{
  "n_layer": 14,
  "d_model": 640,
  "n_experts": 10,
  "experts_per_token": 2,
  "d_expert": 192,
  "d_shared_expert": 0,
  "activation": "geglu",
  "moe_layers": [0, 1, 2, 3, 4, 5, 6, 7, 8, 9, 10, 11, 12, 13],
  "router_score": "sigmoid",
  "normalize_top_k": true,
  "routed_scale": 1.0,
  "balance_loss": 0.00091,
  "balance_bias": true,
  "init_std_router": 0.0064,
  "lr_router": 0.000194,
  "n_head": 5,
  "n_kv_head": 5,
  "head_dim": 128,
  "vocab_size": 32768,
  "norm": "rmsnorm",
  "norm_place": "pre",
  "norm_eps": 1e-05,
  "positions": "rope",
  "rope_base": 5000.0,
  "rope_fraction": 1.0,
  "qk_norm": true,
  "attn_scale": 0.0884,
  "tie_embeddings": true,
  "parallel_block": false,
  "init": "normal",
  "init_std_qkv": 0.0253,
  "init_std_o": 0.0,
  "init_std_up": 0.0253,
  "init_std_down": 0.0,
  "optimizer": "soap_variant",
  "lr": 0.00168,
  "lr_mult_qkv": 0.7,
  "beta1": 0.95,
  "beta2": 0.95,
  "lr_head": 0.00246,
  "grad_clip": 1.0,
  "warmup_steps": 143,
  "schedule": "wsd",
  "decay_fraction": 0.284,
  "decay_shape": "pow",
  "final_lr_fraction": 0.0,
  "batch_tokens": [32768, 65536, 98304],
  "seq_len": 1024,
  "doc_mask": true,
  "train_tokens": 979400000,
  "steps": 15080,
  "dataset": "wikipedia_en"
}
Below are experts of layer 4 (counted from 0) of a mixture-of-experts language model. Rows are named router (the router's row for the expert), gate (a neuron's input weights, with its number), up (a neuron's input weights, with its number) and show model dimensions 480-639. Each number is 128 + 32 x the weight over its row's rms, rounded and kept within 0 to 255. Numbers have three digits each.
After each expert's rows: "mostly gets" lists some tokens that are sent to it at least half of the time. This comes from a sample of Wikipedia text that the model never trained on.

# expert 1
router:110070124117126109154141134118133190112122127077134089112130146119137097113190135139134143073182074140123127086159100127131152126094090213152137071097186062116147149097098146155141145167057111048148118091142167085117081118089161164149148164155126101127150138106211154131084143115126171194115095122103126130149098078139185082188137167129093113123186138169155081136148145215106125130105164128136063144171098087114057112102096122132129164151103119107131109137144109181154169134134162
gate0:142089064114160070126061086169233098094177058132128133093148129165176101129083093118079094128200110164104100164162145165153139136181143120155086092149126094126142166199154178120133117199040114118096124149185143126106151176102085135098135110154110148117128105159147141118096135159162110073172153085113125112122084129153128109110084135125183185173091160115186121103139145126202101159111131135113121125116121158159081162082079172144136151132089108122126064185132105150054141171114130
up0:112088076124176156131156082134178186135109081113126110146116124146134178084169116097105145134142103147100097148146127078067162196151110137087129089105070139159149128112103126131084109135128119126109115109112149173109141066114081098170140150141109172070147127138129157112079159179102161095156147123176119090146074104170138123116104040160115143136113099161134106148101107200110177156102155163124140148132137139129138093110135152144139132115160078126084189224159166172108079170159117
gate1:119117120082188108147129118124124128121164100118180091167136103126114111144164111173181071148144135131095068148112116128143147118114133170141121184094068110156133127107150148148183188179106160103059118168107130121115149139066142122093107121097135159100171179084153138122162137128156168178193066094197097163080090142064174187042131138132154132143169085136147134113172134152164225124118098152108120059138125155119071126095154124116151179119155105108173063139094148181158196118136137
up1:211100128169141104090092127115098121137114132093137127104143131143110143111147165153099210118086173139157094115187042190089145126157117169120179159156123124153168062125106133151111082203123118077115125097162134098155166099142117084103104111143183125164132112157140118123166104103115148117143120094147079171095122107139120103069110142174119056116110124117117078138164129100078163128162116139119225097103122105124126100069115149149118138166160146186144100163102072086152114102055132
gate2:161145152134155135151161129163139053115122187128144174169157157061073122158179152130123129097160132128174141151139187163105130099114040138120211189153111105153134124097099110150138118113166136098177133152139097150088134159155146149156157184156126144161091169123150159122096128143144169135117050168193086117138072142081145151107103151122126141088130169150170092167203179149088077118098145108139091135129163089157122136122149050125113116164126074131143104071135113102170139138150147
up2:099120174116085167156192100098129142124073142096074152188079115127144092068133148124118120129112142120146184088123112119159142098141139136143169096122066197152136126169140106149103124149133113149175096115157126099160131118164085112164109138089168150148152131169171135117088108113106106150142164023050170115105087066146162153091100096089141097132136121086116076137122099134165125208125125117125121134135088156176165170126111132044158131129131130159135169107117143135147154084052140
mostly gets: "ation ", "ation", "work ", "ated ", "used ", "ted "

# expert 9
router:102184127140048112065183149201144145128162154133119109108082137202122136149157120133177107123163148100176156154118104097122086129111104104119154113104152075133114092177150099146166152150110081077143097121231157071109146098152207157073135124154133125128167114133122130155127158084066117158136179101142175144161154155168103044124154137173147130158142196165172074086143120131129095083162136075107097179118127159080110133132155157151140193136050084155127094149152164161127152138129088
gate0:157123072108080155146104115120139109155163150059115205114127138079112158142184131153146084110189074139129093162139104146062125105134170109121149117070139159140162157068083125183086144087154105127137106108151119118145074117182130103187102126140169123140120170140170091123091117057145149112104103119110139216071175120125110099111139132157114086159099107133132186126155093098177181092128121111100151142141125122126111188165145067125170158103186099136116089092093163117123109126184172
up0:155206197122126072124128104132145101163152111120126096174122075064072116125123109093043108170122159141107099119133153094153130134096173154101151156127133125150131130115105150132161113143129055157115125142092135128191125142074161139112161141144084148133082152149108141159122101100134112166121088196103117120151139138165114173091102135117118129110172157125125095091118146166118149148121079100136160114097084138124114142115174126131105115126102176140105155119160189137120106108129114
gate1:132140137160131068083120107139162122158152207094188106066143137113136111117121126101135166071125105154148056126122091150148159125176146142127104096118162173150108113104130159147089116124124148138160172132067154090099144146127148115159150099109088099130092186146074108145109100138108184117163099155093154158147146203129144107121138116148157172189170106132140092112125154125153092152111139142158060162162081167161135089125111122159123177116154110124117134140112128148142156164135149
up1:114118157062099156115090151134076152090093059112159116114141142122144112177132127118075069111073142183154139093144156147081164098096147174147149157146142117140114213139071148148138154141147079100128097124089127145136086097163142130138136141200133139167139101179156203163103195091150132166088175094124101156107167073205123130078167128147156162109155156157185223125159158117127108111094106101148158109126182092105129100137100145128117144121112111147101112207159124167154097054151119
gate2:169161129131066178090112109136132126146135136087134117143161128188134111159148120114113155130132183091138169157119158100143155118091102141106111114117082166126147098160126111128182187116145109095137102139175108117152109085143152132086115107162086125130133144095120201167132113149152125090121184173083086166116113148109125098148151176173147094128174184188111094102074113236119130082149101145090169115170139125153088140113143147176073176126183109133096145085156191165148162111148124
up2:115139151104139158158140165139130129100152153107159113163091078090108065073115125108151129146163183089095079113172157161109099137193157085074076137190107116198170129161116101114143118179104090188063180135108149126097095081111133107111150089156126108092158123112110116129113164111118135144114136144144072199124075173165168166176152192104139144101074104136141121138113117059088129170138119162098106100120066158149176108097195137154104114070105099148152068111103145080172129139116159
mostly gets: ": ", "the ", "'", "–", "The ", "-"

# expert 5
router:124178078101144129087134098099134047082099154182058073115081156159095207112149173080065148117102119142091126119102094113113156123131075113096097123109103109099138061157110131085146088127064116101145123024127153095101122169122135123139095129137196047126124100103119179155127084060100161107156127184135149116148087162195103084109098169109042116112119112080136160144057098119089167128096134085119115151130133123122153130148142130135158136126077087129131144144165040167131139129151122
gate0:115131121091109136140198190126121140071156131139133141149144113195097123159179141114137148114137126088085146183114130047139148093047111154113162165147101011168124120144184060117111122119075074101163196103204125176104150156138171125087127101097084133105141121147130181112059170131094185054096168142098104080144146190118109157034071102087113101122177107095093198099134167108125152094152102140107149163156116124119140095187157135121130095136087096100106172084144118109122100108093120
up0:144179147115126040146153072175063090104100120101123106094127112100192161081085050168100073115111093128125093095186135176093142163095194110127127173132134158122043103129078149140137136130126104184187101219152098133119135141195139138106161132144137116097130118114102118153147139104187121149188181104113169130128159082112134106134150128056155154061174122140089150144118120105159157170092153075148112094127148137131101117149135153165133107160120113131135129145068153164137144133117106
gate1:146098145106133101144203163198099144097070100082148103137131152100151116120146190091070093187097171138121201162188063118102158159083145129105154119076053095131131146125112165163110222129081107111098119076099114120081145122137088145139187120110138126109177109097141132184112106137093114181080184082109137073131129119122126110122106098143072068089153134078164127202156069116114096167124119073172159182139099105143188111119095109134096166157098135162140146103136158163147118172113106
up1:142138113125185120122137137142115128179227134055129112100067148148122160157081142138147110149172130089191147104084137075135119163167124115151124163102111160101111076192086130146109176116095137142162135129161110140146138151097138093130072130104139131094113164121148147203111206147103131103103107175171116117104115189131084118192124129182076150157144120146122147133181103122156172123125156163152099178099175160161132177143067091164099171092168036125094138112146156114172103148162106
gate2:060136172125203082081128144093090103092100150150123130145076128140091146088111120064150139078157089174160122095108118146073085073147125112045090137149105147167109124143105158056169117131154107141091141142202122078158121158094041097180084180107145085123119105092105122152120188128104123103147136108161118110183087181084180124046145157140117142111150111116152115152086089066157145159103141130105143163129064105057119172109117144129131168115156119188094107158169132112159164127153129
up2:102131190143139160112118121145133159099155144091100132141116141142122131114116059130055099167140145133114086081185160149099166168142157192118090116117102152144121130119119082115134177132082118166024182104099142123210156121090107076151131148146156126150145054114149122153126081204072150110066112119129156076120103151143117107093120147104078172152128053147127110112111114135163148108101109142134136067127071048089139132082166144167162143160083133156118139153166122112096105074089132
mostly gets: "of ", "from ", "with ", "In ", "that ", "was "

# expert 8
router:107125142052145155134179150180131180133126135122083091109069146145141138164148136115125139090134123124144143107167105146113136152101057176143119054131125088099081141157126142177164161164086075132185095119131160108156070101130145216148164109166112097137126149155137141128105140132090138157125110117130142132165095131141072092177111134175151115145164153159123087124157139135149108149109177118077052146122114137102108159144194123153158172097099059176133102185120055126123148189133140
gate0:166136134106134162136078149087114126113128150141103122157132133117118093093071168145110078062145160096087155103166095182129148120146224147120154130159147167168129105137167103139130162140110120119148156098050128159139121070160150176152105045166179114147065177107135104146146097085131095137191085124169090110178151129119099050170052142114127118142064110131125074068178118166116165159112121080103135075156104168102088177102188134127148148117186117122099165110046138099157104133125087
up0:089119149070206082140132065127123105148165080161127101080116187087142102141183078128140067164171175127093143103199114179095134155179124152164148177142158106124119142111180175149167173114102153104106161115173155134155125215119135083121071112103082209067111175093103144132166148151119155162144111139093128098117130149178093160095117123112039145114093165164075186136073174165084113048157119110132139147152120077170137160146128158164127142113102138193138126126080156124080168119147187
gate1:148144104129149141095132099115134133087146158145047120153171080146161133136153153150091108147185173076055134066109105171137119137081123149134200189128108124136098148082160148121175161093161074159131136094113103118171135116153144165169152111061152109135130106115161105103192020126123117147141154156113103107108075149090133161163149159108192144163140175154152134137111123104142160106114089108112071122165112045117083160097112167135125160101122159128093105090093078108091090177100138
up1:181138117127121144120123143149135115114127153110082171109151140124155118108133073148076118071135125150136097135103180058135087131149146130191107100127123141138096093070135111090122111115097140152175115063128170146149120151115081140125170131115128122184154146111194100161157136111103112133116136113129152072135097180210153150073086151201040103127139152148110084113100106120127082139061131100136177074129148123108168084153168154143065126125161151136172111132081118154119174168116147
gate2:146138100084103128149070116121119114085117177140083150157148171101067137134113066108117161158103168137088183108139102118114134121078068063085120084098179151088140156083145130084181152082159067117106141143125114099126141104138103134184070095167122112096137054095095155119109126116150110116130136125060097115119153170059127140138166068181132154135181157135140147068153170133128126184052140163094167111087159150157136198102121110069175169141128149155116112064128109128131128195147136
up2:072102114124136128112160104107136119152184099066147135113131115149113126130091097171099068120109104164088089138119107076113089065125139083166082123136106106115138122103105107075135152128166099108095046173218124202188141084156116114106150089180141084107112098135129063119177160072105141094121147130128132158160150087114070134139101150171172127103114110174107142215139172077121143104098093142138143140171123124094174157120145135135120135112165111124096182158051142093129143124140120
mostly gets: "local ", "public ", "new ", "non", "Best ", "high "

# expert 6
router:105124138106114118089187105156131167140139172109101112088100119116182071117179113110183109079149086166147137172124151131113140116155135194139092077135122032122144128110179079124163128127082086147186135110118150163187116172183130114127141090167119101119135089197106190148117131126085056160110164167102135139171135153150173102129148150119126062095117208117143123157126175167135190137167155116056118150084133147114093135103122126111187143099091130103075123110190074122118158163134113
gate0:080117176089056194121144134147113137134097061097140124127154059126150093173169162179111146127096094134107097144143116086076156132132145110078178101105107221107202023095086141142135066064162127164101122065072150131151147097147136092144194126206103141079125138134110151150140074097134114129194089121124168123155132138143155146131178165133132132072075177134104084097154172106157152109124141049097120162122098090125156141169083115123151120089092183166122087128131088121166126140099127
up0:189093146070055159052176112174144118134104186119176114165222159093122131102141157149099138136124139099143120127125174051135134175168094100064179117136198139126139089127147199142172129080145118131127171144145081099117124106184068125105138142182088154102149098151103188139084087065169105102178157119146131130127102053145145113179144141140109148215124109116136126189139134149193175116139094106106134109113151188149124095142169107077172121098136113212127133153136109137123142115192077
gate1:144115116096091106158138195132147141121149118097114071118064106167159127113162109167102142102101175109161141175102107148123088173141125136107129169113155132155167128121153089142173111126118167098151126121095135171093133131159115138143086209117145076131111105157184103165091095118136118130114097164124060136136176159093129115140132103160147104128136143054145095142097204157114159123094089127154114149071090099087123132155114136206139148102092102128111134136155110195048144217099132
up1:123123118159140125116139172156078112128159129172129149116103106091127098110127135125165127123178124136106123128148170087104080098118169096122136152111137123157121144138164115141142135091117122130094139163165050093065113066130041150181146185132139095126146156057198132135115147130161148128177111121078119152169169108125140069169161156136179118097087158133162066124114194102117106124201094154117134121140104131103128108114129089126148134084138159075167097119135075165127130228047130
gate2:153078182100145204118105087123121127154137139089151137094138115077127162154172038096134162147132155175158105103140072121114125144166147094097111143139112119138134153101103060118143143172098069209166097122154175127136098120138114113082095125126145176093084112148125160091152125129164171112132084173146111126095132182137119140095181173074091132122163121133094129134128060162134130130168106104168144094148141114090158161140068129150076166131123132087095100153184077187102150149149137
up2:181172125103165119065210112088112164112084141090082082118143116103135137135118136169099117123085138095141139130169063137089083209149114087110115094108152108105112101076166124151144129114139158142165082087140161154168104134151144180114104121132104158166094145121148115133137140165133123118098122120122127127100145162135133126153096131165116107146122143152128117123136077144133208067161069111192047112105077142061123102115168097182151137167100125094159103099114205145108115145184066
mostly gets: "| ", "January ", "two ", "November ", "December ", "June "

# expert 3
router:124184067123072091037166166107146097113085149118143121106069156174123116044136157123149156126134162115096143143127135086126162166101100117106090067140135099085101120088180146129203210144118111180139147149148182109207120102191129133148110115145157100143133104165140145135126107077092117189128105159150137109145151101176132093085180129190105108075135151152123127197142118150134160103131192141117116164114117164098156147122162113168163179128109083098147132119154111099120133148180132
gate0:129175159116111154147144150176117073167119181134053157114172121082102126081111081110160114143139120081093136089150070141138135146147095137102122109129144132114100154114137166139171192123147128117099097160176124137155145141141113155056146093092185099178116098065145127050162109110091118144106120151142125123177153132138120089091169109179086144118133149103122056154154101180141121048132104163106160148099129144153105134096138123115125164144106099159101118092152172099153131194141129
up0:155083093140148151132066150151152090144132046126150121141171107067137121117106185151107076092118138188140149125154167104141094127085164169165119157139113109117097188146118096106113117166147125090118070096144052150120120103117087110165122140143132089156111116169119136087099124121087159191053125136085145154099165105165090161066100123147091129079150103185135106159113081094118125156120090093114144138132078140103134085176163129125177155123086124243056132171215159142128184135193085
gate1:103129099106120151147104090083127135133153172105155145118133139113172101100160127107139098179167122117110152090118153127068144170148113136160168144115119151157092143177041091103145131135109131119115113158110102122172089122199158160112115146143147118117128067180177086128081131118091077134102093174047202133193110128159103063111123147080093178192125084140114130147160122138113080082142124146131117097119132211113101073090164091121166165141168044102180137144119111126150127173144129
up1:146103180123078092151106079117133124134118137054227143150186138158167189111132103116076103173122178071166107190096102207111165102171125126129094155172142167128144074111148131136119101166118128151153111114119124132117126100102131129110119119139096182130139087126087150147082126112236125133178056114098126136061057171123158138124094117158159171144160187094139095119159139147095059126087080124148157108159123156113158110137134186106152106134129142135122119172096205056143077178132093
gate2:158069160053150133077085109183167091139104101139074096133141069183145120097131141142136091134202110185184127113139128152183150129085104103120098160096099137192135180121180125160164103096139108136130125170176090113139044180085159189112128102080157195112092143126156125179120150112183080113114104145098125128138136128147111151176118124173146151148122099100136109085146155160112110176138096147084108110092083140141095152123093173165187092106145055157107117148151119135058073124088090
up2:105161127097100127170170133079118068091134097107157125169168120168167123155141140144189122131115137099084105162095111115135154146208207159091133087106092099104115168095121166110100154134134175086137143134134111162127135152080103113117152124120089160097126120135120120087221151131115108183137164121129073102118109133174160115073067120135123158125153135097152058124136179138120097107114137072133099209151072060106164111160154121139153149131168070072113149098091212138155132093174163
mostly gets: "Mar", "K", "Am", "V", "W", "St"

# expert 2
router:119122060113159116059107122143051162116127174174091134122110098106109168143140149113109163120149140069116143139143133117086126094145123090148121090079166109126130115118115097121145119171084104131136103085160173149083100163082104189129122124153148100174151133126075117154119146159142154098093094176127165140095131103168140099132135113183088037095125151115145082128130169170148124065128151091099100161150171117153130130211149173094139133111141084154152107147179160086210163094145112
gate0:098135124093121155132129119158117135100143092137108116088143111131095119174088120142110130125160085084134133155075119094159086145126133131089111160128120179116143157112118077158179083175123125124142181085100149127104154182113136120172091143126151111110103113058146156176084142094135110138059103156175139082088196097166201136169160111107130107133093099145112075190110157109143126093164128173130110163106180126148102123136093089101074139136148149154108148110134145150181155117182107
up0:153074081143103108128137133146172072202118146138080128124128106088182103102100069140114130130066135179177102150073135084092125100108098124132089142083136160127194194136121178134132072116109079132097134203118105129160069099163155187143118129118113165078100121157117133170126118150146111171106171172160102116091084133159141140117161141128175147146181140102109121127141111139078175113159132138177142111081088124138087123148114126143196118123106099170105120132106113104110092177070109
gate1:201162106165178153095093148097181131053096118142138137101156130163147167199107148151165010139150159116137154129122155146170124210092130125089090120112154123135100158128086119115054149163166121158114115090064155157129180086190145113127062117110148141116065166153133137203146107181088122111166083168093098156149165091091094121103161142130080096149053176203185088108099128192147111146116077106146126129143161081137107133202106125173098174124074140153122139155139147133121191079169100
up1:099121097116105147160210099150143085161068155108108132106088143116195080146157133136128107126170095076158079155163111081147141185190073166156127157088139134079091122242123108149132132149121140180138114186123125093121042151121130206120115195110131137137149173097156118130130139131072126136142115046064142080082080102136129142178124105108132150097134109124165121142160143134046158110170127134105103093100116091120213128088131128137089159156124161143173171155108115074171114095068164
gate2:165113097127126128103087113167078086126113179140135093181137113124145112115154161164141162108095109152139134119159136125128107184158120157114134139101178117149124135083095120102113063107180114104118147140057213094120070122143134183086129103066161150188147129127146113166177144118065128137115091091092204125143104104093125203111115146132186086146130180142163061126135139100121164180046158156136163135110160170144150137092116098129193131143108131110126136120126117197137220101107095
up2:124111120088099091140111141086164143135183094167103090135126116168127171131141199118184125144116074111130101111071200117135133109134078157156132053120123137143119125142057157098130184116165092124117164118155151140095150086132158079126072177125162141160116092105110174154175145161067159187125104103187184124114144095171153167177115154166126115109113146122162098136116107113150092177142092112134119140107141164119094161110159141136100124140146091134101085162095189178145165149145123
mostly gets: "2", "1", "201", "0", "202", "4"

# expert 7
router:116133080125110101077122074102104048129133147101164139124120193110071088141152149098082172071114156119117117138118133124107167114107129149102133104146109109117199053115199126116189142118093075093137113128158159143168102093134153117133176085133155106128168139149142152167144067138116071212129149132155091169102131154191177093059190134155130113142151155053119144158094090115135135145192125106132094171143125117163132092145166102172136173154128130097133122153158132137143140151173130
gate0:156186093086156112058187091086153146144126114110127091115151148143097161146153077150104120103144175078107129190157094167122128130180125154126083142142202103128150117145127190142181115113122131162162101070059169120110099145130113105151135191156139151135043129170142121136122139116133128118145184137105096115078143115113145128087103120128053141142078156103097167134075074144112100094163125092080155124141148112132040118094163112145145137130108128102149091117156173157088171171131114
up0:108113107064150199151165128137131082109144154160105081113096152121169124165178119105122111081072105161113140136144065101153091140130078117189087118145167143158118105091098131120120091103139130116149077143073108059096097029151114067148101151126120140185084164186133134190086133120152114130163110169109159120133115108136132120120132100130128167130116159149096167107125086094124154116198107068094150124120099158137138114149072123147161137149130149182145168174143042158143125075107110
gate1:142154136131110150145096140175167153131107126120177156168123103177121124137119143120162160187172114044111112143211140162115130069144157146108178127053215149092105148109121135153088126150104154149158110098218084152199113136166201117115156074192124122097117165114139150125142085163090094078147097121089136141127077126141164092052095090136135061189106132079116145155121102183097114121136048128126070151124160148121098133113109140127147156135140101105107131141136100128138152120106097
up1:095130159167116066121137145179158146110113158128167159131147116081075146135135181143152105163058141166127121132107121132139208153159091138085081154136101134083084126141095133159071118117149156125171118108121118166119121124150161127149160140111179122154179124117132131076134133094155108119156175111117112131130139134086091120152102169125151079108132120139119134089066128078116116049169104121152124179096059073106125136134139165124168153099128113172090152228192139158125112132143126
gate2:136128140168089182178085153095057090117151142154117100139132076104110082103135099170100137155180142159122177196131171122095137152131166192102097129124104180159124101174159111141119131056136154149153150140110139140127201191068115086099162083131111115151141160117168145119112105142135130049107148131110161130093116104125127158105167125125156151138139147093105169112053146135086160092112112086140128135143139046080170132133122116187123087066199123164119136107094118141136121157127133
up2:079136020121175070159100154110100105101170122102132142107180132184117090116182059161135145067149101108160127102193177218120108127148127147106150148123130107115034135185105163145133162133175138127096139134166126121155135172108161113111115095097076185053102153200120161093164091171129180100060128117123115162107172062123167106170141095173135143149124108116110106162152185118078124107162139102151087130151134154102163101126090127177139149142152133152125110150136200203154102174086155
mostly gets: "He ", "i ", "o ", "she ", "he ", "She "

# expert 4
router:046145125167097172098160154139097104066095171179110127149142094123115116138165148169141160113119174129159088118164113073079113124134107063173122078138137186111083127137149108075194165154070079128165112176107155087167076144163174140103087149159120109122130183111125156196151119157177122115148141152105114165107117102092117049102096088133159146105145148119156129138162150109149115137157170110115082158168180145091029115214177102106122157134141094150140151132119145091129075121127114
gate0:155133141117093145059136136139118128100185122111135178151123117103142114126154143158098130053050108143100143124093148097084108126050140152102075087120125178132150117139153147164096148082124130119127125135089145121116109088121149120109134186141162150090113152068130127156148146114156124162106113167091138107119113110127116100083140099087105158065123117115139178155163085158147175090096189153115178078158109140170064143132057154135181125104137074119126165123077166132138142184145134
up0:120141141153158135167136077122154109083074146081113095139080103111148137058078063132083122155092108090140086149136077130112187110098155146179107089135172125135107119070106133088138121140166134104137150095134135200120100109134117151090112120209113135157102108103119147189111164168157132117095142126169153082099157136111157111145088122112130132196161172101092110121148104178108121151193078163130156170110137086134069078137156167114155099131170082184104166094131117083143138161138139
gate1:055161099140152117166099149162182121124057138098084127123122106143039170126111140113068152102133135173155081145097125168142153121087172154115089128173191195061094100141182122126182136123127127172147130121108151140105131148088146156083089137147147161128128166112109130093117150152128123061111129136097122163147143078040117085089107127125159124016128074107081111109159122110090164174165128138107163172122129171115082171119195137132131155136137149144110143166107120081074108103155152
up1:112130092116113192130151102122140092106112114127144167158146140168166121142140175086096142102135129128105116186126159127062107132155130161115136128129139131139135041107135180169130157048103144109078153206126111116085082106128152149181138147119085121112198147133174153098123135131137157105093073087130113057086083100162065148163131165111130118077149060167132094109116090163120094135144116093092110099043121142155153181110180159131144170111111127162149173137190138120158081120075070
gate2:083144106149127164134146133062171113070087127156158110183136144188048110165123147095139110101110101143116148174137083159094114101122109103105168105148158099099138133176180161078120135138130176162111112109119137134129149175204128135153169089089123157129164115167094176189136134155144144116117134137139132097158143193156154144058111139114106151129125124121108137082109122152112170121146157112206107100154100139094132197169102064142118067109083125110082082161167149087122112122088090
up2:091137139099129143117129110116183170075165102091118114169156170160123088103206134113127080152117097129113138154172088140149139117103138103166096127117040070084134142133105101133097114115165116120126108095132130124068168200126156134104114150122099080122112069150147098107102031167116162143088131131127171140130159147185141153125108126135089127145091106131157148088126201131169124119095203126167114191133132157135129086130154124109143113184093185120135066091149145177083189110134148
mostly gets: "\n", "==", "\n\n", ". ", ".", "==="

# expert 0
router:122154074128118134064166138116156127061132150140089119069083140097133154115104142190068174167146134106125151093105183123121162065158088098139079121108155139136136108171144126107117128162112099147165064078167202129101095130120160185110115120168145143093189184143074162162079119148170132094130156115104160160136097124174162111138107151112100125081203154111156103080131170132093100102132197116134105138113225155123133145158125194110179165058149077146147119107156126063183139110165115
gate0:149134110165106220134087134104153147097109118148113088128153134118086166154103117157144123153126163120141140097193127125200131161124079138081090166140124133145105142112132129153144069119146105123160122117149135083096086127118148138149153132153172116145183184181160118090174074137070141109159134126106138165120150126072140087173110165189061137121079097171136110119127129191117112116127219124128075126128129057191145106123158106163141101144085095171142156118073101093164090112129165
up0:140054132158173209132141138148155110135177158147105091191131130104152111104142150139115125101158131104110142064138105183088164171128119071135061175106146127160145179112187154117114122109156062101113115156061150169095136192121106122087123073103098073149112119094172143121133082122141122155086055170129106157124112106102102119149051130141135107100175127084199116122146152140156144142146148101106169126109144094073097134132149100118119163159164090053144158141081139148146147164150140
gate1:150088131140119167174102201102128099150206167087107120154170113158140108134138064157139083111108150142080147143095140132131155138159135089134182171086195156141141154174121092167121153099138168087132143125182184125145150090157085071029134063067112098126091183161131144106075128166106118116155132086155159169179113134133184138168073131063119155095156162098162148185075136137115147137095090097165170157125136135125134178153099125137116129130071089119156218178154164138176077028090148
up1:081095130084153131174117131178170070097136186105129141125113126151182127100174106157036105120140128095110128178131162099146201136131112134129157165089131095085209144087077080121162125150148105126147079070121088120102119037129121110124142162151155088088129092145130084091133126123122099086116142141178093131093149208110111175077129147170104066105144072142156147180063127076140115101110100113149171093153092136128163095124140082095135127110143140121047097140127125153093173155112134
gate2:132136113109094117156144126103162069125136160108117110117129122171151131168126118156127119132168179180114156129094098141156117155107122107128178105127197151103156130150169133138099176127091095096108104123108106104108061210135167121160127134158120167159063164165092211075169106148106127184131151162106175120135129111146109109112162096132110154088107091097053132112142123062136154156095162143148164101190115105124131165086115095129166195165079105147096144092120117113129183118161149
up2:140110109127152104122165113120097162106115102106108155172120126104156150125101114153142144119119126172123108096077107125077082122100076170154109082136194146097121082152136200106092121111122149118154143132138169162109131156138116072033078121154121140127121157131181057133104104146127152109134073123145107174142129147076138075115151134160131055162135119100130111104146113123174114082158061101130155137138162108104163092147137122167164109113198080165141098213069185158121092145134113
mostly gets: "in", "N", "n", "t", "V", "p"